Weights of a small mixture-of-experts language model, trained from scratch on English Wikipedia: 1 pick a token.
Below are experts of layer 7 (counted from 0) of a mixture-of-experts language model. Rows are named router (the router's row for the expert), up (a neuron's input weights, with its number), down (a neuron's output weights, with its number) and show model dimensions 160-319. Each number is 128 + 32 x the weight over its row's rms, rounded and kept within 0 to 255. Numbers have three digits each.
Before each expert's rows: "mostly gets" lists some tokens that are sent to it at least half of the time. This comes from a sample of Wikipedia text that the model never trained on.

# expert 3
mostly gets: " government", " producer", " family", " law", " role", " line"
router:207083113116130123114128119113107075115164108115080070139087132127126080134140136130156133126105129095181173112096125111135078142106118124119113173086163161115145117128113175071167095165107121090068093091129105086135123128054185131168075132121117151149108123103177155112057101116134029124071110124096128142071140133111081132111140185112118152141100105151070107159162121106156127089143159130087157132097094149122136097121137096170173194154133144129098099099123201142128130066120119
up0:088157010116144150140158132055145115133118130075161115115142092163099093163128078186151146099072147180140095144105133106102058118150101160137146078087057146086140191147202130134125137143156147119127155130112175161115096116212142120133076119133117180137142145153086093140188165139157062157154142117156130106077157133145093124103161156089121074167071152179156125087079143157131140187108119139144096152115087124163110145130053149127143158171155113148125131110174180092130156167166094
down0:154055106138145135154163111121103153157119189122140161099115110091084156134069121123075046127116116159154080112148148195072171140112139116113148148093127095150148133104083083107175145127161111172124115053135190087160081081083098139103133144110101086102099115183122078120124107131121119110145157154143120116079130142154170078116155132130148176155115138180154130110162167194168091130176183137104164111165156094130114165122078097171159097076107129130079119103130152134054103163114106
up1:165116102121142141150160126175118128093150110134169113078126163118146079136163135177102113157141104099114117135119143128091126083152128117144111159152129030117101130185137173055099145194121137158121137092159162143107115102172145080127093137083109159076150098101133168100098098109185105184153149116153123133081117119107061114099083122112144153179119097154108146137182137116176174161184116081107139144133111101076090168090184176108133104141084144121172047192117124112159118130146176
down1:148099156103167167101114174156130116066077164116100103107110171113107114138144163109150136174157136121186139047119070106152151152142123171121120092163136103145145159106085119120121073099083198159163174163160104116088094136098138088091144103111154131110137134138181124090119133159095130112141156147152034160131129132045090142152124163114162112096120151142111100098112110092145158213120106137152142126150107092093103204184191215109141091127134150157126139111138181141156120149128134
up2:206101108133140126121163157084185119171125123165060181113079165148162116103108071178111193062169088113173159131122126144092127081080118130098118162148123086107123166093106104118131125177113112124108110201090137153139113071120131141143213154108112131162108202104185155110121076161141149085124126128190129168105161149120130120145113145156099102072095136115144130158127101110101129178147157125159091111151098097114154096078139148166149150152139106062105105137087142159069129092173084
down2:137102077102078147096099082127097154106114108112154107073137149156150127212101121120094140147079120160113069186102077118163122094091095096140172128118108130117125139099163120156110127090089088138056128131080066121037111105167183165127091156130138124147100137143101093156153132095074152148135128124130137215092157157129106123148155144072111063122128126103138110142077129118112051130144191175223081163129144132062121091176113128132146117169123123155147156191188101071123133138122083
up3:179155142104136104130100136157164129113116129113168158095098155137073126108118107113174112118136129042147137093166122121066166100198143149167142090165120106145156126109121115154162116143082095062168133129098120133116100103133089134140143112094125109105123163178128151108089098101118105141113152140120125111190103063143131072099119118125133128139100138140099101139109156149150126116135136081155136109123100176165098079106156055156113112113161098141064130160094118097136142172089158
down3:137113118154107107142118156155087152117131030148161132088163136151111126079127136128106146157123101101119103076118150111100086148129109190098184115161105136088071117094126094150150161148119184133128132142116109127076141159144214100131110131087162117072145123172144114095104136156120154194109061123197081133109088175113134125159137139099121115087126104078148123142119138032094143127107093076117180107169080213125188193104173127090085155132172078164156134182114130095094108073141114
up4:103117078126116110149095088129120102127107166075128056137145134098139116105088072133075142079109085032147177120103129097118151077182133113131129171129167175124118121091144107146109131102204124097171192164127088165152162138084144113156103104122136125108161102108127091149145125129109094143131137120157122083108140175094090161158099144152131161117118131134080128155174108123173156131126109115127195189145186148151148167119172124081130156105095087089098123127122158133094124116088108
down4:156167147138144129085147147147080158106128200138147150124145157081122135115090131121068114087201140094133104120149126159133127098179090164130149111107160152158151187093133159091178156122088077146147164088085112105118145139090116112078124182116067080096204116132132118104156170082125116160121174129110125166153105180127066128153103138084151159127183093100152139165173176104154178116094118037111157153090119176183146169195179144158140122110095079133092057105133155150180113102152184
up5:106157065191102164095163096108111171170078135128109145062129147127140109119189082180120136128149118113187127061127184077064093156076100157170128138127136143106130142122109196132124121173144129064139122121116119125090183182117093127159112141140081102163143138101098069114094163183168089141073144097168112136160151090095091134121124094148108139075123128162083135116133180139217139138111194089108112110140085149138134077160138111154099092111146082135124141127166145146071170093101170
down5:147111121058172127124116100117116073144158149080099147077180197089097173107128127107090145091118116086091104145154170114141116156173138167102125146146096119138129141104156116125097137110110123124167142125109100156102131083181091175162116077096144098112111082160094137127112080140056146112170188175138117127114114145112092159143081242192090137123174140113146153111102089103190143183130119138114184113138150092135163084157028165128099117139144087140128112084137079156123088116122127
up6:101166136157064136079084131086156135097116142128137089129060099155114120092183106169132102158122139169090171101091088199209119095125153153082083163109100123111082075096089151073117119104137165100159150144069116150112150129100178125137109157182116153096119110123109165122167090159191082103131184111188147164210081183090144164123102142134186123131102076119138162134148143113134095140054152110071148132097166169140119152133164217135130046114153105114124125078176125039107111126154116
down6:160103185155146125151134137149047104135170098137139122131142128150092192046154125087125021154082137087120152166151174138145119107155179107111122122136071107121130075117126138173084119092182122115229118082057139126094182123138159144151152140105173161068111089061074095116094095142137151114118139116142113123142101134099161153122132130116128180158122142134167122151086138090104102152149139093102164110107205082171072189108155154136108116097138110140114093122090090077133158154085177
up7:106062170125142117174119110132158120102156119130132102178157185105101130103158106147170142087096141174116156166110170105037105152071150120122120140183137094096117180148149121117184136111106139144152144058100109151166102072109092148100151121127095128129164149149148137093125140107161123083132140142146179154149144075085093096165106132155136109057171115097134129177143163171117142141126100162181147127121065136150123164141126104175091116171102108123157135130056106144142171054117182
down7:131136176160104133091061123143118126151127135100153073111163144113189138136080101161195152111079174210121144161128126120087132109102138147123144162130111097186102151125121106109180145180182156116119125137139089088167100132149086153146142127120114144157134076145124126114048119122095106156097146158199097130097153150109113076078098119120121154125043135096092166112164155111168102101159132144139177170176142127082146115126138150132106090116092085130145121164125133168113158115141208
up8:094150141094100094084134116132117088143141127078093082081098149160058151136147157128084117129127090093140102117103113156143110173138159115081085187179146160186115102162113117025179184108093180095116164130127089105151175149112126109187122109135108105122167100153138161201155148115113109126076063076084051120123193111143178164101121144110095169149128130100111144110133114101140111148132094062123114128130135111141071175112185113098132111120102073180137101160174126102143141180127122
down8:133131102157121194167124112155114120101110117141089166161124124124114159157127152125159111120100193155188107105127079161113122152001161164075132104148122112149117169085092167118070175145172076146127129125103144167203196117135096110160084107103168152119117136134144124149112145129087182129129184103148107139156095127098138099186191138118116094066173120101151191142099111086146125101125148135104136135094104118138110143139120078114135145145091108136122147159123163111079150115159091
up9:111157168123182145153166153129075149136125150160112097150093142144085149103181144099123149152063054213141151107096112066157100151126142169138115123116098167100182147113101163099094097122162108105059088142095124191118105150081175124080147127119115119120129152131134104115133104188079169115143146094158101159115124181083117126073141111140176140102154133079088151120161158125123153118148163090181133191150180157171204085174092077117053171081171108127116140145111132161123124158196133
down9:096086110146179179131127139147094124132129116137115101138088155082088142139149098107104146141075162081121153139168100082105129055209139148121129035153093114116148079154136135169061121135099124121118134133057121167096142114138164159156170147177127112159094061102101102144066133116124133149164186083081083131188102158120121178124081087137174142095079085111141120140155110148143084131147219144148077135106097064131106125107161112124094186118167124162134174137121060123141134125136126
up10:125146149158148132134160060083183119029150130100111108128142124131107098095136104072112166157069158126134138136098141148182138159115068161167162159082145091111109152131066145176122156125155161105184100136148169137167103145164170149137166144116154094191105200132090163067082137172093131147150080156142090067179123109142165172114096159124105116103129136145141115117088104134115092111136144141156074155141177132087128128114106144135116106183130114170089129136131102120090132092085139
down10:159163168151140084143092133172086124095140143171163168171088104136162100119165121107133112086115113112151102142131170146171138129099126154187097107127098115106114153118072105122092107137090120135114183104098124143161095135187236112117137049137130123162089125082118098134096128149125130076110091157163143126127132164190124140119136100180174114138126130089130103161113076115211128076146089126100072117110159108136095151166141079175141138130101093207058190152159096148150140120138123
up11:152122180131132132091161080115116124075115162177093095145111075081135149151109160109163112116105095157168152101180157140191107104122179151113144130149098111164059044071109161182201102159158074117128157137108157147121108135179127139118108103063139147102142080204078088120077048089094148162115145135168108105064105088194141137108124124104140123147165113179130145115072113104102122063110096095150119163111102147157142138112135185078072136096108110106069082180129160108134139073134077
down11:142149095162192118122105115127120121164151115143116125169147138180101105155118096190131171144088174126138097080131135195139140089089055124133103107174091100119150134072099051102156131184155099082107101161165099100159128178147145104138143103100100081122163122187106088191125135124112134124071115139118098141161208100055113154142128149131173150121132098134136122153097164148150123104118164122152117106102071127164112135147176130134150128058100105128123181143140136108112135107063122
up12:117134156146157087156168131122116150169132097144145171140104083081134086100154132193186166120108116095149138123147101171095101203137128133096112113129140103181104133157105149136069110142085104182130128133141123151165147118124124129141127051090138107155116120147136143102084066117147098095114097109116098115098072145135124169108153152208115156088114146137126148176147118149149107132113155056139150129140125127062092146151103096134139198149144141051154127136121073130139142128094066
down12:085121109097102106151126110111126110165128104113089118165086157177172130130070176168099152119177129099112139126088158148108089123172058125150141142147166140131139148142056186076111138051133138179141122123186137115092125158165169170101086184130159125091119075122093153109064140133121120155098156125085082085119171104122127117112154153076082179158067180028115174104121142084114157142142168147125119124149134118041132135137162109128112171139115137116081108103061146124125071169146138
up13:093147135111148097147109124160182100103129125096108179084108154154125185161172147120155179099105111074147104141129062136052113145115145118133118147120134167155117142133120141147088143127098049174140121144139119052181175155112121126111132180107113154121020166127151126188086090128199120148107094172182137100123104115089128134148163192141126169127099138149136137118145154150122131152154152149115136141106097174076159097073148122179109082103120167152142132138111094120131170079064122
down13:124118081140152127091160188138137196092132131075076150181087104124154154114169143107104127096114101123168159183112137157149100210135119123183116111097153070149060133085153121127149130137162183103115182129122154158149171094079108098141181158107116109143112146165118177089128162183171151126161164110162148088144158108077172089125155113154156142088162151076135103210079087124084130105184137196149160159107101080122127089111088149159080117142146147145116114079131057076106093146145141
up14:137121124117095129133126137135160065118154136093142101114152140096126092138159122109128154055111123145124148147100173056062185180093151147099076165130147158138175128088147168126111143073133185145170086126076094167139167166146123114156116180188172098094110101109126125150191133185112121148130127138103160137038143156119164143113118108102122148135153147105112147148086109119075163139106118168131142151151169133117152113101101144174220161142148120125173121072144119131082140091100167
down14:129107141111124097137129108133103097126169137155142095162088158094124141095149068189105091121126083147121126089120123063123124146141188161115124122155140117155147068132100132117198105116156120138114131155108146136025132138203110119108078174141100125111106214060097129158142133187090124144142153101135090095073145115138144157073116108150184103184145148156107103120123095129071035159154164131158065133136136118086091110180161136117108139173125151166138129174212123099118120143138161
up15:038086128172131150174142135138095165180145101170102063164122116120133133128128076144170089107064142170159157101126106065143165115126164081103122144169141166123174131138097147120158136113201168134146091178121153144139163113128187053117086168131102124186157128115138111097087087125158111154109121072177128133103130165086112137184127182137108129077186133097143101148145173137134134148137136114141142126137145140216192150165125085138120156192137093108105130111114093116117163115154101
down15:149120143122201119163123148105140160124119188113130140179120174177080137139194190125147112101122140183189184080100130134169063088132185084106110127129123108184086133116121162121141172134153188142156067148151156109127087107137152124136147178104121047102070124144088109095112116086144102143115168135141102112067163102152127162104125177142159164175165139108112166134231102126091148159131092123143102131151114099096097202119112123098099121116146135106152105076101147108137138180138120
up16:156113143166082138159123073138128175099111113103162096185096023116137073109117158103129118069120146146120144125153123128144088170118126094094082126111128084096110113114135149153147163155081104098136172148109117112121118102153178106106173146124060141150157084132121099107145086132129070109136178107132091149122151082174114105088131127139130093114092132121095095181104124126128103097161107146088096106172110100123104136107113100136096110082125110102133055142170154151079127096110212
down16:118143157119132165169204067135236146129150094170125083143129147135124110127148096127169148058130089139106191129137175172163130103113128093083186171153140156143160144124161169094160104117120125136152127074130179095074101098117101125104148102124090042108093165159106102115165124163119080114038177104155183155140139143148164144000149124159162138125141144109117149146106082146082130102120099200091110119137113144123178125138122141161155141106158161119123063113110161143106126126130153
up17:103163151168119150115116118126096163127092121064155131169122138127132128169135121103141115055193128147099160103126174073164131109098117163164147135116151170121090099065109150191123046127088135165145091137117121106203109138131130100151167159126122128121140152135094077168124130139123111128116157080182132131116049133171159102147143141098123129065086136084206157115080175135135084110193122139086071150073115164117197145146061200090112133080098190050138165096151123124133065124163138
down17:132096134138126126113088153106107125070133131134122154126160147089090149113165124156128116120130145113165166072086110116087112072104140168169202133116174117151163147153148086123075152116076160107173142153149136150090183132122134108110149184083084084174112140128156089118100129168179105157096117109114130145163134174058131139128083133179131164130064166107125139185106173080163181116085120078126118193127189166145128136140144100135102152147132119173149079118175174170219164099151116
up18:146137156111160113055183107139161115134138125147161137164077086159091139094112149086173142199137130118128158134099123155160151108157130130110101066179171079158134145136095111089150127099116087109087134148131114162161090158131165115134164070139165128092149143106075122138078129150152120109085109122123026144129118159163110103145106092107116110132145124102141135126140209090158113136094127109111122149139147104112111119078169101115104123137110143166142122089110117055119192199095066
down18:136054168162121128133115095119167119100117082106188130130098109109141098119085172129152148110222145147106109069184129173214081167123174118124074181166211087135097131127142134165146179106140119135147084175109163099140139075116147171139111142158167094075145120150189066128128055152084097128159145121115128080169171159095137144118106141163140109107130147107103162140122118098137124135106093141076115164115183092132113125074086121107095148116124157150126124098154141167155156156133090
up19:129126174187166099107108172083112152122159112157122066182117088185104151145126114169159076135100139093138113143057151153092125162096089133159128087081096091096126071086155102090135104153197161166148106140070166129155125144136180113106142113146119178086106101164220144139171125127122129144131154198069158113124140178120091131142125066113141095167161162223108139120121108157081124125122132110115084211110101120139143196063133115126106164138159150120121116091100152131100132107184087
down19:092149085128112199118086123166149191162165159105058169101140086150106158109116144179173155084077200109145126154094174134186130144156085120149118142119123132164146145135131133102144167138107120106142085105114156163202174106127127081051135099147137169136042098087155147135125090138124175149132087065146107075198183141152144124175109065084087143112157160144121100164133129120101175121173075131082113207120117125182141136162175134109157127089120175131115099108081118111150157180099185
up20:124093141100127111178095154152132129083199135167056142132094099149126143142134183084111129124096169125201136136198165146112136133127188150145138140109135089173173134069062103157100150203126136137092128185147094132144124171073168140175161054193129130162099176109093114094146123162150149128164157112073102153147139136075097044176153146109172093124113168120073116173124185140082135049107127101100094097086085125140152139099080138161134136156082100186111122139087109136128150137130145
down20:162133132121143137141150107115082125143145108090136142134140120154141080092129085080190154137085109188089156115081154195173134111113076074088101105112136090188137043136126107067143142154147160121096071127157163142084098130164116096126112088048147143120121117071130104154094123088077081073104078155126138138093136114128124099101119104135088153154105139082156096156126115159157122064177128123133093112115119121068091103137154157079102118151124100081129118156161169096123092078130142
up21:190123192095076151134107149113112092119164076171059120047124062209058083173149072101111114097085063116140172122131157127127149133134138160086142184115117146205137178120113152138125157145182121093105154145096089177123059085175121116115124147110124090138192096140143157126146120165087112129102115186196121109168150112138151139169155158071161123168104090097080185085140156121104122107117157067121181122135121191126173130086132124119131112123105177108092126141108143099147101105114123
down21:195105160104114124108153177129141118163132137134164084072104080106119101129162090133128191174154059080103109156189144142122121114158131128116111102130143155128098113140145126167080198121138114121131087089077073064121165108121121104089140159083155103151119166078132161134154129177171056106139160176146151118152059168112095126144160098087131072127140155182138096114160145149128126131140144080107118095084083112165105082118142157138189134160098151113097148114101124129135143126122144
up22:135116182152140098141186144099122158128104114169093102123131141121146094116176130127172049116128127138145130152109115135122122165165120148169126099114117136161126074111128125123181130096158110091171144113099153110143116117098119116136100100090096052091138123141104100175129125089109138191087138149114103109212126100069107105096129105102114199087126135138167165101111128064113135095135122110141149156188105136127145203163079098113114157189152137134166135095141123209218128165134130
down22:102087195138121064126130174149151097154108084122072166142143160135150149090128122165131099088130104126132089142147037114128155167109109131117137136148124147142112114148156109092110079077097126077187116133099158137127076108146199123118095145080201188117155138162138132158181148105139115139154095158129119126119183202148063123179145162107126176101109145153088127143097195095106098140131058112123170131131101176071129113115149084148124150158091155153056125089089161097139122146083112
up23:139104073139154122196130128119137077132095108068176105149110153135077067132127162119114166212110145122129102113081167184099190163146157111133081083126139131117149137149129123171131098189192150113114121072123161178129177140149159076187145141107120154135136105133037103138128093158109113109093131147117119098115146080098095093090180204154077154134104139099103101135133150102155079168117137141129147151073160166160135159153178100131187180120118145122172113139124114167121133142122099
down23:141057130054106150139136128118201112160142143117114079148121137140098108125163127121144090159140157150130115144135181083115144160139101154098108133161100117170141138133162084093144141160158116125113137188134141112059125104129107123122126131155129126127158143153112140180062117059092067063081175120118151165130101157120103120153096155129107161115122192116098187114129143151142162125208107145042156154051136102085167145087094148124139078102137170102164131094076165152095121102143153
up24:115135125105153121096125189133128097143209125104102161090109168144126093187153094147089181098133106136107143129102099059121173140121134178117151106160120137045130144092163148111147121127167152114114150158078128101162162170126102096153089136124127172087191111164097128122069108153139164102145091127106162123092137122098122130191108139140147144140149109133141170094128118121145136087146092106115137149126078181144102079133134160204164181155178146156142144131170141116144143174160195
down24:112104126108087153179186141123150094144185071120181120107187091095120133077125029082122135135122116132099136187149113099173115129131127127159119113124117227099136141130158147121106127155084130109100138141160157096110118140169146114139109120137114177136090122093090148163163139132163130145097170177135149156107172104086074177139165173117108172098161143099140148244100090182155129147167167087122108113120029062125133124110093166193097131120161160141098050105140010186155133216188110
up25:090099177115151096067145155113099162063161118072112095197102135079126140130158123128113135089142102125133153142159151124122192139199097170094079093141144108164157133156130159126114168153122112083083093164078059102234132136107180046099085105086157153124128085139177134159185103074082099087132110038101100067139128114178147129098101137113128133122146111100088086111117174125089171114181175101132147131112074122144129161105083102106139130115128143103110146117109173124152110098148146
down25:146087087156146122094097165177135145061114083155103169147121146065143112144149115148201114127133109106197104103147105108141122166100159226143157174159183086122112089158103182129148134156191137153164182114099098109102125170164124099115130171056095198097111160107161141145219074104130133109143180127103201096153124144186117088072144063150151169151140148100139047159140176114122161142136116092085118193142104126099207124084123117090138101150139157107135157138100161091133128152132089
up26:118133156087154125181171180091172170168127149158141076159115096105069154112110155112076150115195164132100145123089125198095159153093135185135120146042146114141174157139145184119116059105166156194187158119158153136106153116097133093125141058156130127104062101178131117123100083137132156136170086126144175123114101077048056105189215131132171130116121091142110166087187092070157132076182167129100105089191164149099156083146110141155138086089113140091172127147169167179165090132123157
down26:078098123077056141189109140091154096103113141100114117088146173125174138182177104155134138102120075139171124143098101084181127199088142130091115145141193109138154151118164097068179120176112091188126102155082151188142147102106144109169142125131054138155160168098177129175117087132136158142171164072127138120042070159095131109173113166182083160128144118162174108092126168138071128133123105143176159095111120154089078102119122179124101129145147173157122085104093138151090136115165130
up27:096160125081118147067183157133106131151113187115144124129116131105084183134135097131157158147133081166138169074108180159087147112132167140146125151150087140114094124101166103197140066143134125093130145142113111073133117120115104096171075155148109140128191141130171131113147111111109113123148184111180172141113134143129171132125167124111096098122069180116070105099139071073184143185157194078137131125088132121121112052106129108157170101065146161090086163122143140098155075149116114
down27:105087161117137137114117139176107117120159152135137115108113109077166168151165188140101092113179137173159122147133149087123141161123175118077169064078145122126066062165158150148164127121088130158097092202082166084096059136189103168102151080079161156109121121172115090083107122146125131136156182130097149086153112073084000103178120085161137130129130155166105164110081158036105141097176174102139115081121161137174134105117176127131141122153140136165097149127162094163091106126118142
up28:140147136113174115095131164114170125160122166177151151132128149100173143056080141101144147081083144087084116097139113089093132087118178121089103130180119134062097178137140046113118139135136070104034113130132123141061086148152178079161150128116035107084136152089122166147128135168091211157141099111135110130145123168125148139113137113119100151152106156081051143101178167149156126178190162108114109119098100110085188051141135073118102118121118131114121205125098107170109125108130151
down28:141111147169147093079137155106083096150150126129138131081147134112070133114135121099113170110054099130134155088078118141115146128109126114133130117183144116060126125087126124141136099117100149170116118115151138135000142124099156149110169175117100084103119101174148147119130125129083099140140081206191130141122156126112087145137135179164122097143123112156097124135125144055129116113147119146113138109059114134173130182083091145159137140117126114053091115177162098170159145129063116
up29:089091172135109137139138038139082114190167108145127165063170129094136105162146110101083137104141130058099132142161112093156149160135124146152105095089122130134171168165058179222135124222139126150182065199113148126121166129119093099129109126095115091144129153075103199101146114145100114134139109130221121166124065145170144138101085133144095165116102117126185161076082095139148180156072159116146141163149112124094159082134170107143121122100166120137107182121205135084160079153113098
down29:100090129107140113156056092113128169119145085103154179144122147141130190110105090139147160095099146131089133171166143126119114180122175119193163121157144109073103133069126078139101168116130082177097199132132109188123120142126105112165176109110145106141104119126142152074132095110114168167117125118104185158119139129097135104137111107144078091092144218110133095113110146124128085181132134137146166094169146098099105134103152135140123101152174150121101105179135146077149118177152102
up30:156095163125170135113139148149115133097122116108090160174137145131130095116127134138127124116109165123148138125135149112104097124136168129138087132078148086197140111106104136168134186117098103101082081102076118174098114178168147144079102128166156101119076073148116164075084157143145151165097131129100152101131144046183108128142169171113134124106102082118103149109138105140110182148139129117125070175088135114161151094175103113049142130211104141140063125094167150178128147126111169
down30:131144126143156109149176112174048040076128127173169083088112051173074134124116125136137181123133175134139148055124134145164089105117117094132136114168087136110140067118136157123134128148137160112152127109081098133077102101137107100077117075170126084104126148160187106141147206116128105167154108121108122126180096118100125098128152097136110096159133087151109115189125060108137139133123065118023135193145122167155095113160129162131135104140168136106104074096149144219107149106167137
up31:185085106115153081160144087104108123138164112156143127158131141120140085107072157145143112079123069100095103162147078146121148100196153099144089124118117101122132218175154183111141138036162136139131195153197104133163144079099119128167205120112167143111110084167124132118095069109095099140146113138129163100124137135118092163164089095151090137089166175141112124141123089156140119078088131118182135156139124090119190167149120177100080128142115139066136110142087171105115098117157115
down31:145112104090141116119128129100137108162190080140097102129118155105099162104151119120108106156164082162126074129110140183171116104142115137123124168118107186149123166144169103076119100181092135171112151126155123156143060139072151126137125072122126086189179159159147101112114133092186155159162123171131155128137127136095123161098156085042152097102120132149097118111121041168116135140149073164176096055123049047138132193163156106133121198082120099130115111165132168114121105130100120
up32:141152110096115122099147078148139166134143129139168125100134153177139193131048128115125146143156143096109147082172097150103102163177082149114070172187133124061175153129091185117152096117135110140154140135149108168115078131122131171130120113110105108172141152075089126097066102114114070095128134122076094056067162099108168117080137105139154155131077075161211099103078099180136100114133101090113139160161189137041092114113126132099162103203179165153156113139077086154140158114133108
down32:156098108094124123126156137073142183037139105174132155154145098114157109080134177120114128056173151109075120130130100105133141116164099164122121150065085164151105173190132133133131126171154122093128124104162197159144155153126149147108099100103121112112135134127074138125161155152162110113127128160112154112150182079121157118169190170113134135133180139119111199106170142098160089076114114096104097141178122108076129110074074190123138097103109132117164132150139140129081154149158134
up33:152124130164095125082094139062122121128072130186166130164085123070092091144202149074054124090099108162088095091173106173073146144075153125142171151151110168101083134101106132209152120184125134099080093137178108096131075158143144137133139180145119199135191106139164178168134113109157097116136160162158135090093092096134139139108098191120135135134132167126102179184051102101174132073116135106125123087095169137109093068126134105148167161173089121144109125165110077125132091137120099
down33:129138158127176163174144144122095116110119109142152076103127096116082148113146145118139128121093061116128090218103113157125126058106102137150153123094086125109116171083121131193147067105131168179094142084173111104134169119175156149133089107080154126102062115151118146152165063121125140054128108118110125132154142137188084176106077106155105104150149092050131119188130167099104095121125137126122142156158152135070173154123120103154104149160094083100135130145087132128161127134081143
up34:084116102109164146125140156147142148123105053171127122134149150150172157150085092122043166168162130147123134078179146154127129129082104163144137116114174107101093056149117135084128084112108102069116080060060131108128111146131091184147145090131109110129097151171138205174095125121143122140090136126145170136111148106144175101095134124131064161100087143146071143066139131160185137171110175143104148131130178191149100139133140106120060131072124117133097096149136122143163085158091143
down34:080089071149088069196177178120129108108128147167065199121171148135102149116108131129134126140178138108137141087142196157104137161107143112131145098144154126165105081157070116097125121104103146159094147171165170137055114082100136144147079130112131188138109177132172084173201086078145097086143159170147141149168169117131115073138099106134091111158144175169114200114160183152144054122165113110135205089099145143138115141102129136154071110071142138101107159154153137149119096192153131
up35:140127122053104157168167133132129102158076098127113060155138081152142185162150104098130117155056081149170201111096101147151094115107140116175119129129142142103137068105129107136138094130056108122094108170087159152172143133125128155119039098129119134157137169145120114143097135141183066136150187126102137163149159071146139104123126166057165152141125162084122071149109201091104127084049120155057169080132134116127089164091121131136159128129108153066112121106228203127046144167118148
down35:123082149154179185114058181129098142180109104125080182081130111107188193107174117112111155104067141182187151103132153119090121082113152153144115136105184166061169184107061141096176131121164095130147180091118088174120118056154191157124119128144147102132113072134149034143132158114101145075146144120156123134114101065134129166130128096128106165125108121106124122149144177138146106130100134118115129149120032159129190181168113151166142135056173170105118142143140136094092162116186080
up36:162140152124156042084122156122101088077079092143122159114113148128028185102141163114104151138153083192175161163062144089094129154105138132135134165172192128101133065101181103164124162121156131161107059085116111099116135133106165133066121103104177101177083105105139125122110110121124073204120142109179086181128116122119147132175120136052171101107118114136151122183123122100100078080113133134105114105115104211134101134138143166159124156094155145155091124122096160134155100113145143
down36:108160159175168183092110171192148109118160136147138184108135155106139152161137152086168141160099115134167137122085134108124150169137150146114070125110181161077136191057131093162070129149152106097141070081138101155112157177127176100173128148135108106120098111075124140104111093165102090137222079124181144148104098100146139141163104097157122162145130140131165143099108153059147156102115107122161111087125136120146136146110112127092107153166155098149136134132129169080162176097111090
up37:155143116128142099112147104153104161141192111119129107103125140107123085139129114170144182145099138129056143123100091081097098175094106085140141103146133150132131135143171156174094097048171112182101150134174110153130089106122166115095098144127132106106077060162106114156106136125153142097218104093204123037180060171172149124097129107163110106115135143165163113110137131126148140163140144136108107119142128107170128182127124181106150064150131090142107098100136036137109111093084152
down37:130073129106105097117092081121115129112122150139129075153082146160131110100166126118148068149146055079105105139144084171150118077107120139126112069158130165118104177108133143093133163107148130160079162090159114139121186118095186154101074100121087154080144109132091099140144082158105120137108163167109054119095123154126169129135054109146134117127117127094101106080109190088096139096143130171103105069059138146107123176131156084100145144131118099146120107148126119143139085076115188
up38:105030154155073096076131114165125163164158106100182111131158138247122130118113143075103085112146112095124128131133136135174144140127184183142118177118125103155169169126141150207124140157128100096093112150178157131172125102167149107120138093063100163117151124167144115152154112139131163090125129117189033097137147149143096176169150110107118139134092110091185190129156126086108111103131152129079113132147116107134176210153089140111145214142088174070122109143097122174110083054179134
down38:117129113103112143105136167111172171114117147129146111105131118169132141145149186130160124082148140124052170147115125083092119144125127135114093109096159142150152143163150152177107136107130125158129056143121201165094157155112131131220106088151129085100153165148163155113066121104141147119092095214175145150122127179153132062087118165096185159080130154133141159096097100085104144145127070095138094150016143126113167124175169132096122128081134198154179143058164198123187124129149120
up39:067109113115111147137139093145138056110116089053133136139116131167122038095111112115174135138176110111151163113133100099175132115144110125125110150134126133088123120136107131100131153076167146157135090131116141146166056150093132121108133088082107183165147098076147161100100146129147054133159074104154109095103061149123095130112141099129147133157084117118165094138117144104255112194148153113123147061125116134136182193127101114111141165089127183117099082119090153100145120089144096
down39:133106186111064129135106099110182134133099087174161146105117143072160102150092103102131114099122191102131122110190096159126092125135131119161114151145161146131174091190094164082187107066078142100144108137160202083107147124153122112133169126112119218141103090112127148149142152129149104155171136124137133162197090159139116173072107148107130128105187108107123140183126097071140149111128124132109127152166101109144051138144146131134155169115169120179195147145040124140145177123088199
up40:083089185127135115082165102144092184144111109068119132093099109122133090180071118148081185094108193124124109115119093118159102063080104101141147134126152106122113115000137114111145170155152110174132081175122118092154160077135090131141138095176129095113169090168104077094169175142139072089148074091123078150099108134077159162136177141133197148090135094096079103120142178133105103092109110142147122096135103179097146077069170106106154088116123134111186138182110157124175090156105104
down40:086117142101147143120113126121136195107079084140144093107146132154102106188146102168113168209154180055157122133134155082122144137143146195135128094136061129051151127124127160140111103119110176112086113116146096123130096143155123107081132197156172113132131133102133127100135156109179162165072127146058163109142060142109094151152155095092145134134149161170153191132165111126113115200091106120131160079055149121121133141117125129099176119115137106103175138115200161146160143180075108
up41:142118109084158155205173124109148087110104170171171146185110089150118145064139142124072109107117098097145188150164101088136073101150111106082094129123142141139166087069172118173186130132125065090090125133153144138119185047141148112079088162172115174179112156110122140153158146103167046172093137048152088152114144144128120123146156101068099124167162093082084114128121132128141132142137130099094118197071142128168145107160116097077174202142048092119112113070111060145102199103138137
down41:163177134139102171132128139094153126079076140052159134109145067154102122144110168118114058130161081092113160107154101093161197096119108126182094071069159122139128072129127165162121146127108123107156096158173136159090098099062127103097134216127095143134116127112169123158106144139136097132097141084126087051159132100068147142145138104059091138175164088107189068159191133164107085220092131148089167117104102163121148165112130149167145116151165113076164109133115145109099111143130113
up42:155102115140166146193175140099139098144165109101098090160154116182127117054168139094086148170175169072112107156108161160127126125144122038149101174101144116172051149087082050136146129182190120111176169133103122070109072133138140061131118114125151179193106161109151141123076122191126137087089089142117124085133170136175163135126130135149104133082146104152093120138041134093049164150167117110131127113141126104119129101154164115124109118169096148105134109150106073151145170101089151
down42:143079095112154140138083137126117176158140097122161128179122224110140114124136170140108141076143184101127059207112177144167130140138111145131117204100166118146065060111163099129150127174137073134151174126072154132098137107164185091195148156192102139121130155105243120103141117185152161165116145109133152138154131156148161131104120068125113167096101059156138115119147122179092116148140088058164139105151159132108181133087198135135114071089165097125147148186104077163154134160087160